Weights of a small mixture-of-experts language model, trained from scratch on English Wikipedia: a sigmoid router.
Below are experts of layer 3 (counted from 0) of a mixture-of-experts language model. Rows are named up (a neuron's input weights, with its number), down (a neuron's output weights, with its number) and show model dimensions 0-79. Each number is 128 + 32 x the weight over its row's rms, rounded and kept within 0 to 255. Numbers have three digits each.
Before each expert's rows: a language model's description of what the expert responds to; "mostly gets" lists some tokens that are sent to it at least half of the time. This comes from a sample of Wikipedia text that the model never trained on.

# expert 31
Capitalized prepositions opening a sentence or quote, such as In, On, During; also under, among, along, and first pieces like up(per), O(ut).
mostly gets: "In", " under", "On", " among", " along", " down"
up0:138141071141160134174102115087092114126071154133095096131142167091161158162113137157080186157131136182121147173086109206116151096167093131097120134122130058117128142095103147161101150085123088103175063123060114127165112152129149120111120103
down0:147098112103089073110146119101153119100162114166131158125181130168061175150095131141168205141117174086122133192121139130123128144187141131155131099127143159121195128083097129153170135131154155147147111057138119114117103095135073154113097059
up1:172161119143176129081098161065090162139174128093142098149141122115097150123126120075142111141094126078101158170125127099181161181096158175127127162122126095079092138102067136109142161154146142140103117168120164098170160102124144120135168149
down1:114120115149162151110091148118092146119147102100146089101207116151184118104166141131185112127119151137067129129119098150152114140119132105080050133173173082162127126187121150107074125066128138086100144087124124105105065135122119118124094070
up2:063098117132142135146113130120148109163134101130149105108149079094074094121139124142145100090089116077082166107161086184126123120064179159139115168139095118143129101114096091104100119163094064143135101166133092058087171127097134141118121157
down2:086092161143150112137091099131104103092082181178175105172113145133108133140157124171139164111067112086148148104141152072088113138133080130114184129086162148150115108114169116132160082172121138107140069115173119162119110159125124137164164124
up3:131070155115181041104142122090126145121142095076160077129157131164094156136153108123155170153123122162106140118082168122156181153064117105131094053079117119150088140161127134075110171160091058208123195087169120133084123077133151100116131115
down3:149150081137132081126114077166110096139103068119215148116129140141169127106094103181148150095112128129160100120151107102156113148129139055082079185107144091122139144109130125105109080129065144082090140115142150143124138098149201143135154152
up4:100119174134136165105083191077104162132121104104117108197178095122069126122157135144135117136169117185143132156157149170139089104121145161147118170152115128071186119196095121119181184100117125161180150143110138124145161187149124075172120154
down4:123100109096171187112179095110137174099099115097107101126138083148243153091129064095153076142123194086098097093112132123142129115098131142090162109127134162107109060084132107212153117164119111143111121178117126114110077128151134117123151142
up5:113161177116151144122080173098153139210068083129128184149107134128114134129171134105137143118150102109145117140168124104124071200146113158148109142101116103120088172042157114147178156138151109138169163180170108139071149156116110137150180171
down5:132099124120089095107139152079150125141139055180196135129144138109150103133152085154170192162131072099133091152109082186065161122097106175127130182108134062146138142061195158160081145106113158116113135160147145090072117085170151134151109172
up6:125078140127115129098133219152097141092064110119137153115122141168176139102113166131149136116057186145127160109129184129225142091105107080132155113125113079128082128100167139188140145172082146109139119138114120150087077131147088110100040185
down6:193131121129126156148115174153133135140166095157155128099152135110132131102115131176114141117133144139108137210153161096106106120095123120057142139136108123150160136098148125118117114070165100176102116153137083140129145128151167048104078107
up7:082066113142179138145061109094154125167120106093142130112111123176127119127147114100131150105229102139112118080182114110139128070153166135120132113162121136105143104060155140082174189128097123175155116068137183137140130112105062111116136129
down7:114083084108089106148110078132085144079149109124094081127124112145087133106132063120157110103082123090125141098166112163114142116149114140151124129142141177136190128205099151126149098126150157164133138146078160135176104117105149096144180137
up8:121077150182094152155109125135135149088122119093186140128110092173130129106148106137121057141078141108127110145074120110192199125089124135180124136103055087172068113154145115071171126143142150129174119182065113126080189144118100082091140091
down8:173079204095103146123136126095177141117131111090129148140095120072078153153039106108147127127098049121140199152128153072158132123099111121160112128101087068184104165064130123182161083094075147149108116180159083088160112153124090152132131096
up9:133156153127148097135115130181128147115118132116160150139165117139109132101057118174158131115160109140113136125168092155097171130093159098174166170131070105115088133098140165183160150076154152122165132114127130142134123153111118101119084120
down9:159162118078179137118100111142156108143139093101111112104094071140182098079106106112116117175166102149163104065140167111142178194114081097128161058141140079137143168132161139162129094116106107112186083098070116101092161092106113106130093087
up10:135124106123072140100071205123152201125166147140139172127116148094193158138132103084134163165141086179129193199078141143068112111131112102196183138118170125114112155093131120074135115148182156100095107105154123174137170068091085094125164149
down10:133172183194103106049091142121118140145110142116109116116132147198182184103145104112147120097147145183143073117201097204124162181122153166176128130127130143092153174154187074121084141095200127110119101133130083146136142196138120118049107124
up11:093160109073113156110094167087161139165108157132117082156138134127119086115067151187160066178158140099129147105050121139148089113110068161161090134168082106098161162066158147103186108120130113124167056170087102139114174092103111076068102123
down11:134105111165121080147225127145107131152103145226162084058137098148083091102181101092107106152120126127134146125129149123150087135135123117134126121165139213086135106052108131102109118113166067132109068107135105107103125089116049128103123141
up12:061134141171175119155101163114097115153101145096171125194188115167110116141103154141143070162108175162177130096084124158138154119142151073096171150118152204090105101105123097132098160124113135109173103124098146087101142095112102116125127173
down12:148161151113108062151095136093153213118097160108121120117101088175101089098080133145115169080095082118114120175187136117125134121143107093100149166172100133080162124167077103132124126139123079124104196153157126126104117132092135125097130128
up13:135116175120123149150134137124132114143112172129121117073153119117107105114154104149110064114138107121089145142077114187170101097130189140148160136182116151089136163087134133151068083095140179105119126058098133079080090187080129139142156160
down13:123077133126117116181082106128123118146134126086177129152105101118151169109138144158127101139143102090154161124140103164125153167122115143142150132083116189145137122093157118106105166150097145174109100070195138082122109203105118141112126165
up14:067081104177093180138129120143091144108163151135129111171070138128118106170137093074100145097127131128117133158144121137149148129139145175102150074122095087145103111160074138127119129130175131140172158086121135130123123104141112136149046118
down14:100149131094135052176152112150122130138111078128148125096170131131181110158081145119160168111092124125103108107136142077155113140078101130169080123133138189167070119176123141088151131126163157141169132162106059096122092069167135141122166154
up15:122067105185128160139145129117140177158103147095198130152101097096156103116107117059198105107160114124091104124137164124098136120174118156112144131148116146115140118144105163122104125144158135110242119115108122128116170126149126164135186101
down15:138132089095098098171239090138086129145124143131108155160170125103117063159109154140125126127174139119180089081095164142092159187129096096100153111093133144166140112214101095117069064098141102161101143134160155206140159143102168120155098055
up16:123130100139144131120130150124080103097175182127094125118123096059162055157126097112086139090168072110112123136090138148160104092078139095103075134149148115115117123083143135135153134077174100080132211138122103132178129096092148119109141101
down16:137151157124135160125081108140135152083150152118113136137150094178157104132110144107113128132113031147107147224170145111101068099114046161135113131167165123130113092131101128182106132125145095119165131183104129108119112121169148114112143098
up17:112078139141129093181107153069118159169148190098211151131111161150205176084143116174111126164149137103155160099084108113126156110136134114110149165115134151137155075184171134126134116102173059174203115104127163158179066100160129103134095144
down17:150139126134136070100101117091126071069128114164204056085136169117142136130137085096178170094186099139131145108073120121148136193133146134120104115165121125154200115136094143177120077109183113163152096148117106092162132086121128109100128165
up18:189090062090123136130180105126099154092097126132139147143178127139066137137156134150127085128166135146101120116122119138090182078157093120134155138131163112113086140148116126109086204122132161140191119211122168111132171116129114122111148169
down18:168115097166144134132127098122095120070120167150142142103143097140140177131100139129048093075135084129159158143135133123106118070189150118167074107110152145122066122095116117129098163082134110154106159132170135064130092160148118083098111093
up19:055119091172133062146113095147156150142067183120121114136167144131184105146153120065123128150126172127070153159096149191095100122131088182094165138117134131176108143034093191110093088090176118090113121127098173192122196127108096173130145151
down19:125151125180153128146160140168135119168142107109133151145170144087051177141080098174107071148129128110096099176119109144163054083090143089124146090101130113139118158162121145136195114175099106109129119144145109094099133070130126101163176138
up20:110138121133111156108118140190066064178169087139115114117079156118150139075120110069174148147108035128076087143103151169183129153086088108130143132139156088053112076090107112113180119146062095095110152142143129106114139101149113099127118136
down20:134173067083096127149142093128159116163126132064101071092197106116115138067143156126158088183154115113142129113151087158119079110067191113134113099171081134119148155164145131107139092173058156137154103191088084114214124059173087129159163137
up21:104177110148176082181153173089110106140085104120112152137062149119128111090070103162123194127119129132171101101153135105109127141144104106097143178088122164142074177132132089131149117109152163160088073175152112164132114152106160094134137174
down21:117169125139077130119142144117131064118088113117153107090104161098123111213103081120142162131098221137143077135134137079144170170148096158166164139112125100112105160132134096088140172150171078176115118200148127128060148134080142118099082119
up22:068188105100127158145083159075101114163094111071174125174143042103066127149117134078113101110111144146144139071135121126090067079123110138098116139092165118143177133111180084100155160181182162118107155085126090150106118105189149114170117151
down22:099093118177099140120122193202116160131151139121137176132157127125068155149136144137088108111139102191092119106161170102090158158152073152190146160128171108159195087118146150107089129107119076120111131048096102142159123127099189157131092127
up23:165114147137112129166088122076166131116145169139155195133127137187171126142180162188139114154106185110094184105153119161152176128153120166119094160128150114099120090098176114138114109145117119190170144125125096134155068138141121116180071160
down23:148090110103142085129128132128198081123129125109164137140087152118113137168098150148196132105198108097145133225142123085134074105152158129088140123116125081081132086195196145078141155104104193157116174107177102132112130152168144176096127150
up24:156108130151176084111185081095186149149110097122162121151138142149107123081127081162104114150146118110147105149158096107079166147100195125150145153112148098160126121095168116131107125125148088095186165118161099135184126109119156121110152155
down24:132051124082122133104129134137181150067129162083122111127141179139139170122128102120149197125178154099144115134130169101144077139102085175156139152154120098119053125147135057112159176167163110090160114117098116111113061135082101114101119066
up25:119100148140142098157124201133096181230145138084125144150057108133143147078152161107138094110097102154096154127169085131097108117092131104145173116135050090143143144105095110111050132197124133121135132171129132182143153154147190113155072134
down25:151107078180134130108125133133125142098137149128131162128087168113073079100107115119084188117145141144140136099131133182083142121066145124110161160160111156134102151113135095129147156123095166136168142116146140116130201090157121142127130086
up26:154131157186146157177171164110136208128169091126109100095174080149126121143135100154143155102142129095175172125141152189167114060114174129131143148090114154128150155138123114173072146094143147190104110170138098128089168079137109104131070101
down26:168119122140110080138187146130180104171134103148086130110139083151185105110110115220130169135116128096128160113136112169178102086178121139099092124103126106145117155140128103085097118130133129113120133139123088167106129154143102183187158121

# expert 36
Word pieces following an initial C (C-eb-u, C-ory-ell), spaces and opening parentheses before years, dollar signs, and prefixes like law, tele, chem.
mostly gets: " $", " law", " (\"", " Euro", " Tre", " art"
up0:124168160149066153112128086090111109127072160096173158112147126150128142090085131186129096130152122147147112130124159122155124119131154198085184180163126138104130049196117143170132099140100163123132161099105132156188164134138117137146125192
down0:055144130073113141170128188100087081150102208119202133125143137129107106151145109103131139124173151128131160129126130095085086150099075173167131137165109097128078153158165118162129183089144167128098160187118143091137121129080073134157121180
up1:142125122133164122148139122150099132166076181183131144093089115124143195120120147121135128140127082095112104115132143161087079108159132144129168157141169135121055154134112159162076131081091147102093113153197103139140181095121157102104187122
down1:128136114089107128090095129146143056124193149156114125081162145112145116172103123177186089150144159175103109130155072092112144160176168066162145150153138138078061095126164190152076091179119119155051092119120094097143076170041127185059161149
up2:092077096078172142147129090091105092157136147136135146113168144144044087157179131112092153154139113112106129137160163108054139164128132141147091132122140150115069098157137162107121139103097110144152117160088128215091073123172114152113159128
down2:096047086076092134141067089169175145119137082112116112144112150113111113158145111156111122118064107138139066127140173091127145115132193155154141148130096087171105143181126162122124175130132137151153094182148116132078111122141176165136139138
up3:161090141116126149130079181102182148114110152124151123197164116143136133176123176174119094153140168160111160124081157104194131113164133122110161116177066114160125085112114163130044085115137124101119125073198126106150136084172153151119151108
down3:105148085113051099173054130154150123118128096094150209131126142116086181139105110152084111095129129098106150154114123118158106138101112057161194127185156083121103151122091168145113128081115117131208160142124140128065146115080115131080141154
up4:082120086141119132151123150110101118160132124148132141191136202127124084132174071098157112152152098081115138125123145123088170104101072102136080109116076152158086126098147173104089138162120125123151132124122150162069077112179177171196119152
down4:134150086135076085149140138096119169126121106166167091090131119096135109181067162196110120115118138137101183103101105143182112157110147149071075175138190177099175164157129152114167114155129149140138137124097063151085105127162156091069152158
up5:131102144135160153131154166178125092144136133095099156135087099149162085109140112116157196146090123132123102124119154204121153106130105137184119118091086099117117123149064114146085171168084168136134094163125114203094145146140133154077121148
down5:113114157116084102104110149157096109113107157108186149090124121125128122108148149082158133110134111085121091119132101113115087105077147101150110069111114146050093132161126158079059146117087120152087117097119091179102106129089146095111146134
up6:142161140133132075139116109077130171123119112156122178154162084129098134127172121107107147140127112164180160150127153130155168145115136212126151129107098165132087144088088165142153097165133116081160127146080073185088063140159099146125165140
down6:113111090159177135156050143151110123149146141199163116151147183136089146158136128084109187081138109135138079116158111107136099164178128144097181170132134139190166115130122142179099070133102103102094119102142131105134182082081104140147126072
up7:134147176134171141152157134124104104122128198147068127176180129097167075131115131130144197137168129121143217150128174157124135137121114129114046180136148169162126158105150141164099099165171127093155124111124130080133109123152140072125109120
down7:122200114127112156142087077118117152063146156116104151140097123157088082085088077102162096149138141126087072184079147152110125167153152151162073113102111094099190148141124144113116112119128147125129108129119164141108091092138158142176072133
up8:150150084052098157186110107146106135170149104095100083109144121106107099172098190106139186129175107153184169064178118134180086128162135167127190124154148121183074101197146141107148140086088139149092107135131079088214106148175142138167168177
down8:146080171106081078119106091178113152126091104089160072147093092179157121098208145147127182173188124093116178061143164069103141135137112124091146112152048144151153129170133101110188174048131130099151141096112103165155154113118126116078113131
up9:101105157133066152127136095171051171121120118125083149117202133122114193147121110134117133166093118124138137122052127125156148141112114127139152113184140108112107089101141119037088160074104151115137128114107114186151164145204050092175146139
down9:116086132109148112148126151136013158126184146135126165091126083111173110063064164135103152097187118112122142191118138147117141130108095118126136126211139145136150070120182102161087055168095153103127117152181133088115110135096108160108118147
up10:087062129089142139149158150117101156118127127093090125118176170087128135161132133105146142082207198118103164161106113172148131123123127105156136128171143138133096113138101144117113122084102207133125128164128155135060140135126177075163144223
down10:065112116159152036079145135143095170119088088172119113156164132183118118119246113103101147128186034075152115089118144148093126160107100134133140136125082127100111165039082197102148148122138153135105139147161142098113089128105098163172126113
up11:157102195098090137154121100125122205169134105162094123106147112060096105172139081185126115199125108133109121151136111114171150113134181132134105045140117130125144087109056130120147117131197125146173087151151129105058150089154117172076102137
down11:101140098104126239156161178120190120119111128081153098133139120182077179167098126134137101138140144159134140084156140083095090161140132115083094174117173144119131127142107201164092160133128149067099137139131126142097071110171167193122088105
up12:168102088180170141098115095129135137141137145131173146063187108082141182183155077139100123119109158183155155124083194140152153128162108123174102137100168133145095179075104123130098115188142104113143124147158065096166103138124136087123078182
down12:065096150144114169177191088163085101164165096130111147138159130157072172109059110058122156129133120159152120168084129156170176100144219141197090101043137066130104110143125111080108104140158134117111140177122149086190141169101108117103108172
up13:119105153127125107118168108146173162101057174154180121161167102165092106167189151139111107110076147123148164144126131180108083114115091175100104122075104116202141137122154136129070121112135176129178138114112167128118129160169131102192110124
down13:082159102208149143128131184072108119115127147138111138158174098126117145106231113110089096132041152122186176084100090155108041159157098163172138138157172088120122153137187129088124097096107096166167115110132114123095134127143152080079118044
up14:080128123104153178145173139112135121129137189103161131154151150078140082086167124112130129153104164138124173185165107124116120202175142181168116141118172183082184152123092115115193076149119140178111143057140158137095175115146123130115109128
down14:081158112159205120145149140113196132120151080082116121129149147154094097168034150148126106163137130153149133089144115153182131163116132169112092139145171110132114115167111149092144126108137141115196141116078113091105152188103103151125140114
up15:133134199088169134159163088212171175143149088142076119119107126131152158105155141135134156131101119099163157183099116142107153067132091155083130145147196079092100140156113112093116145128088086109157102127110120109149142135103152078118091153
down15:102165161063190134093108110136151135153091128112106105096057109086101152130159170101145129113075119125163143112144070165110159107177027104082138162183093166156146111140131117152122172135113070147113172170152143138109156086155151155099132096
up16:102168108145105136148103127142124157137111126068125144183142170133165100186137101155210152117082039138121157167165139116078179156181170158104155041062093158141146094121149078110075114106073181111150112069162115156021092099112140163168165117
down16:118176178177103102164168118150081123120106118135137170151116144063086169137091051202151117157118094161148106125131120120094196123177146139137156127156131091105114129107140173121131159112155072109077121133092062101106136106115111159079140134
up17:133077088155158109145140102131097162148100149144131088170130084111100115125184121055096092104095128127125105107145113129128159174138084099133126160161180124110106167115130102160110062117128147072161163093143132156137134052120063166079118177
down17:090107129107182075149126113081138137064102155108055098135179085136193061150076124113172126103144088150134114185083140133121156166130133181127146096153120091115169094161088164168133095084164117109122135194158167108150132123154077119112152120
up18:132178139147139123174082104122091123154159074118117097110128181110112119104130095127098163117171121113142069143142128162129085070133075093104132120140131116200149138070111158110124096217145178117172085073131111133107152152120110084079150145
down18:128137120152136081085147155084150138118175130123134160075113144101149139127183136138114128170098152071115175141154128165143069088155114162160120123140170103127153113127159047133120122166125159123119159062116107145084159106183152069159145128
up19:106111148077160139090114061154118122112110094093175112142165065094068108162128116108099126135137101133155156196135134111161056116167178174079099187119153198156157086105149126089189098124098098098076122119097166172089117120168150192054168172
down19:114158069166099147167119073090146130142171141133120167137134118112066098138091169158124129137138104106114110106151118113100170118097109158094125124103100143107126145152174170116096126143123182134118169142081186096122106176227107148147156144
up20:082138199132187169157099147127157111137129137115084091144138057095132152105090130109109076109173144092154121098111114209164170236136083141166199111065137115133078116134132086125162117092098103068200127142159109138134186098117122130127183133
down20:148187136105116038135144177092151121171064094170132115142045131127110158187099146134117133099140180112161127103131068117096095176150121133106163062149141132138165140134118122155155124086075085129067138106105083110113125135132157164078062094
up21:067142130096150099114195195098167148128159140073148119158116108177105087159107095101122121123125128187156127085178112166152094039143137119114157143137068135135103123121125099152095122130115145150140103156153130133145139198099089184149138154
down21:136181135160172141101067197127087113162013105138092153178100143130075121207126168186125073147098145060070117066207110166138145175145160114090124114123134100175089152112132108178085155103111094133129117080101151120113121097127146130073112171
up22:111144154123112086097169131153170130161122145096117159180176136215098173200144204219130097118158137154178076137130156163126152076127162119142128128097107127150098116109142138093108150159103133100191143100131110147118122095114127116064155131
down22:156147090085065070114157141089152145140114132160116101114146169161173168072117144135137103146134184159132105130097187075140141129127131155191120125140099125158108092118153092087124082076137100136148085120161135087070122162044152113052110125
up23:125129133132172156157067069102202118134079169123133133137167164153066157135191138103142143097172167097184164098167116175155115089130128126140142146110113111172158128152174116139128108174116159079128059160150134148093121081065161118114138109
down23:178085120112156080195126187121147144118158146101111104185086105197184175120132107104102128150129151144174095142124173149148037147166117122096133089114150068173142090136161146179114110112144053082178070107134170173195131144147129154111098094
up24:165139095127083103064182141156135098160142127157120078157151135067144195193156110148138164147148116144123073145158171186107085129109152119093114131159149169187138052119071115142146151143133100158152076134137133109177173056117115151173147150
down24:196062171138143130124127117185115063101087069077099135157143113151174167147179149106127130075124125101138085126136145129122134166066134134123122144130100098143119173124097194077135154125162152181060187146134164122115135154076120123156122104
up25:145000117141136129120117099111106142141069188133132145153112145139130200161102149092135111169138119120112088147137184052127117150113082174133181149102129108119097151081071183109141129158165137182159152103104141150108115139144157137100085121
down25:114065137139140134070104062099133071112104103097131152091108118127143107165133109085125117103103120157113134112115126113102117077209131087102197180086143126130149147118102089113112170116070121131157127170125136121150103088181156131127149122
up26:129115145161156136136176086175161121193145072091095094087177180165124131153164136135085147089091103096131174122121125153141073083148171107090137163181119156077137117078153109135163135136098105146183199149121122091137141101125202170076153150
down26:137076169127113143128132128147095106088108117144164118127112139175117142098112100102124141095114140158146085165123095165118157138100136130119148148115055130156127099170099148122113159166083175075120182077129124144095128095078080131076113089

# expert 4
Possessive 's and pronouns his, its, their, plus music nouns like album, single, song, in release and career contexts.
mostly gets: "'s", " their", " its", " new", " album", " single"
up1:146159107083087147168065082125154137071121153100148099145083070101105159142127133136114142161113064166099144138147129124131144126194185108101142117113117172126171157160123155112099072110126163106135163088167186082116117157140100094098109174
down1:081062182076168122133157071124106119123127126171171125113117151070130133156092118166125127145114150098072122140103112168165085134111114109102093140105112117194126146113202102105169184064119130086136110085058091161156099122137114121167096096
up2:150107142143105098143150115116102150131046114102085128116123125111108131185183087148138143145135146162160117099062103080123117118141165166088233135145156168143101196146097131073202174133079140089143127174123167132179157137165095133094163142
down2:105145136147090149124192127100108175082119145062143121092104139132081126124126101115144115116101158099158093141161117128106067144166138134098132096145112096134114139173089091113117209109149101126087116181131138153090185085088107121103160120
up3:105142068184157163099089131151149162049057115105138178160101097155143189165149120196160156108130095131092113164074098078113125139146127146111192100128169122104114146101125106149106114195190176108110119135162139119093119217110167118117143136
down3:092148120147133133122069084145188152146153147162118118128069175112157129086060115170166157108127124146139109123192152099094106124165187085159131145096057129096129099061135102141143121110120165182128122086175168161145110119069117119068092107
up4:143150120105113175130121149129108118118137138142127106151161138091143128168201138108183144152146154194118128137093127136160136140119082150124200135128122075088096103126133142079142093080157169166138095109162114105144101102092087062113143120
down4:199184096135164098106105149136131161139169119152098104119123117124126177113122112149153131098143123132130126138241100109135169144124136141119120124107152158212064133151119103142117139133219167141090094166138163127159093155158135090115165142
up5:137073137096068071112090189101113130134119106117121134125147107122126154100129111108073145176148121190110175137181089154106133118166130144114122107170127156116191110125090105127139084153127108164070092109116089116116134186137100104187171109
down5:088114215165066096103119142148167150177136160151152135139109089093091138107105145121083114158060141147120149109088107121120111176126082078154196149114153090149110160131125142132152145088181127106181085129157170095074164144122131085115128103
up6:130085153168113191193102102118038139133140131111171175147170127116153093156176153136146133126158072091143147115156119141156124113101165152085170112144136180093113108129091164102166121110044138094126079117166095184121119116097166058161100161
down6:160105079136104167184104119126109175161104168089103130122148123110200129117099147090094125085150142081145170108135127097115081184153159131066150172159111106170135144114106119178152181188059124153154153096135097113151158109114174140138120113
up7:119151175147153197150114096134142149098235086126070106104102092135136172193111144126167072141111090103133209130137160119128139162128114120059163101126100112105104124194139144109099112137108140162091099121063097181080120125112156108092139167
down7:125130110169120107091128121114104124149088091195078163124075169118034090148123137113142129147139085091094147183149203159095143106148074154129144129099044140129122109124073117124078120128116099106152111122138159088128157135127097098147086144
up8:080071136117145126136087123202089140114165039101129153161119181176116130117080117152108121119204175134110131131086099126168155118112138123075136161143042154116121120058169096116190129103168151062124139102086091102145118141132130113160158146
down8:156132098146111112135064160114150104109152112082132159156112138135125159123165132099177108142090169119142178155154094140092097140122123103156130125109141108188156147117095166190090116149091049163094161047152093134211073122118148083177138107
up9:171168173163158148098163155144105123138078153135122130166165145107108109131165146101146101066210157144084157150165072102160161085084164140132120069181126071172155128121151054158107151084164078118088192176144203093116139074135122075150190103
down9:117103139145145110131086153110142082162152105124073109149114200134159115125117174130173110143134138132106172059116172176158145164095135121147095166126093149108163147133152162136091143109117238172146146085134107123160092095134136089161123136
up10:205197117101091113106062135126120120133120100054100121082108135109118197155125104117092130121112180176097123115107127154101143129142104142178200142171106132154134112093141130152104085101138149105114137131131093131114166161164125074117129181
down10:189149121125113102128140179101154220126143157148135156135125126156181195171134082116178122105180146079153176124050110065103130161156140123152131129141092112151082083120127125133167094058166161098108131105121091154052105136127076184135113144
up11:129173145090129166154077105154116086114141142141158134114159140085129105105085083140128106115145138145111103124154150177076120123086160135145113104165144120115081118109153162114145168185215093149069110182138144099130161089105175128108118189
down11:084130130109125134104117160133094122087171076123130108122142158164134134125027042135124129109124111109113128099128147114229091150133112185165165149168072175109124110090127080094115107120065123116147157107177175073110133100137166126088112152
up12:155120177165143173149120132138073152151109137151127168103135138126171136130089159095143100145152125153080127075127146114107163114119141131159157105155169084150078153168132160154089129135089158078069097125177086153107107171127125137123136138
down12:109149140062080116068129107133191125127133152082148158129089083147133079123128163121095131121123143134108165213166094109086151102048106156134110127079162069103099150131153189127100094067170147148151184151184079104191163155087173191068119056
up13:193108172172166138115113127105104108099108126111123098110161125149112132179143111141118165160107077111095133101120116079123138140134095138074078106100059231104157174185116157129114048114107118106153167148127160154158134087112095139107170195
down13:107129191162111170114092089070104140059150135115095112125099112140196147101117107080133179067124076046134126087099155081176095216138110133145092140093154116179139137179100133157126122159115119156155179158127141131124137125111132088060128184
up14:146168106138116183092203171143150169110093152099074101204140091102108133114112106140108094130118177109163159116146104160149188102083124157104151125108075164102126094129103120122109089098085136034166110178111107121149177132143159167173081066
down14:155082109149077155044096151111116132142105119108106112091103069131138093131102107203113135143128132126125093128101136120053085133102208194155102063136152099104124134128125160113140112100094105080109175103113186094108088118138144049062175093
up15:131133116145201114117161160065088134189138112127151151169165125105096162090153165074113130103151112177093147118114160185152116116084117143137128124106117126131089158126152122125157126165100148100068148147207106106162175131139090100153132165
down15:081124129199127131085066132146142108186112126209147084142152133142104111106151137117175166134162149112159109118143107124112170171101118085163155136163077125111125121144092140164165115127120112092114151089137085115138083140115101178095141113
up16:168076106106083132137154161152129143163119161192146196141080121119088150131061131169135161134160114112139081172091131078133102083133204081089144163216145123133168120120208120126093179104097172107180129133057121168159107164163077117048091186
down16:184105133081146175117138170136127135110155145155141176139136125137128109104132124131108117130106142051155103169144202151095131138142148048099145172134082101134100165060174145123084184146148090118186151161111127173128087108166121153114148105
up17:143066151094066127105142182166085113126102103158119106148107128119058079181142055113112164136138185184105141139132161171131093121109108135141141076179142098176059105136201118122093136097106126164106110143123187115148152149151139145159082124
down17:106147103177097133113142157120153104133128149244143196129169125166166116149111117062115160119084124173109162119162087149149095102145136178163083128145115188140104147151077093158140118141181157086114123159130169052142157141100192138165143162
up18:161077179130102162131104152147109146089091133132093163195172123143134137144143131109165155157146155133085116155072150155122151131091194146126170173077193144079086144129091206121159084126141089127127172066144182119161084140127143136079130146
down18:144151133097097104118118119128139138172193091108107109138191180144071142116066130103093111111099094083141131148196073140097169114105188156158084095143103153179173091123094148174124162077092112138128133152100079134073093128194095197140077164
up19:153184150122081096104123133136205141088116143080157193130141089108081071156166182139122163148140147220124087071114116115133112121113122135137110101183101179165121114153127112104133080166127101097120144092160088179148113187108139120111122200
down19:091127131152115129142151154158128073168164161119122129096128189149192146151114093131150105107145083167153117170141144136130062171151107112152078153099090138143152161116158169106124164089165115105131142088163141109224142155132115215107095115
up20:168117136111128186110084144153123161100147169146161110152203156093085108153148104167165163141163119108099109100129102145092139160114190143120091104045110130118160092148156143105151107202158134081074141138147148074107117125153170118127132126
down20:135091107118188124163122104138147156161118092148088157165179128193142160091120082112195124108100170137192114140109129108120149123044090122133155131109111104129169136149134164108145175201136097126166143097169170151126146134111178110127131121
up21:161178173150114134107158087090116155103126177091162114111194123133128123098126160107132133106165151091134151146127116126080145128148132162100168140086139180124142149146159126112178127191100117089146176132115078182120108177152108124190107117
down21:144164135166048093102169113139087107099164127091117080159165148078096121118119120133149160141140208157111151164140142091129141133115113142140104135141110140092048074105168087145166152138173109146130094110093128124167119098150118138146151155
up22:133136091140098113145078086157071148100115099087119057130134092117141066180135134179154106140146137183188155133089164130162100112151130121143107102127185101156166139165193109113119105083162168115053162169185154122154131111126138125170116198
down22:098140127108105112131102127136079144103135115107156119107159071126127076128123139173133118123132133185065110136106182111126118173125165119098150062108213058171190191130123099225109147130102125144100120090099146094132131165151125133092115078
up23:188093128192087091154141086121093108121117169169187132132170132085159159167126161119172112093175070148138199164091082068150175094164144146150072144135163071182111202138208131105130101134116155105126141147142157171140146132095063128101123098
down23:132063093130144119200113103095177063145139129161115144154102126097139118097171121144137141125111132127126126138097118086115121077134096096123175182107171108096126129161152122083100144147120126145155132159122115169063144117098089166072103134
up24:169170152137116134124127143101145159103153119081101156092149160128180188181111113077127162079096105138151147142088053154084169155116096132110121183161139146135125087107150097154162108123054177077150099117177115121143151108088151164120161140
down24:116094096125118096132112104157096168097156100102146129128165158074173138090186171096120102154089141126122101163152146089156122142127095121106066105116163121156150063087124141117090089139193091142115144160121134103079097124143126165151118179
up25:150112133092182093081073121141116126112124194168105108122122166135166112071135144136103183102150091145127103106158133091130060060127153144138135185133176166115101122190174157081150180166112088133122158082081071169115143128103128073108137182
down25:162199117109170112115092127087164151116144204160212133147084171103101147066133147083134166144175147143113077101155127124109126121078045145134150113143117141145099089133145111117174198106094143117072086193138114179130098091112179151163170115
up26:141105115108130170123137140111130158143091089102102106124156113099130108177056166111146133166107188148136115092134164190085109106157089149150082117193122088105126116104045161137169157165165081174135077096099111118081110211155122108160154137
down26:133141156105126143147176128118128150097112086094142159137094110067201096129120146123129089154170152153099118137077070152150105112124111104173151123089104170057157103148162141150097151132116134130146096133128100095164170118122154182076108138
up27:130161101115106165144097129127149175117189122172061138098144169133157095092135102133110074101128127169118180128150142206112138138158093141164157121136053115111138116130060172103151142102130132116144131154118159092128166215178109130083111152
down27:121109113069176082174184143137125141104119098111148143136088093143159102084143038128124127112134148157146102144129125141180108177113112176099108147142108108089146082100162136152089180070106111155177156122153124134095159124106081168141148144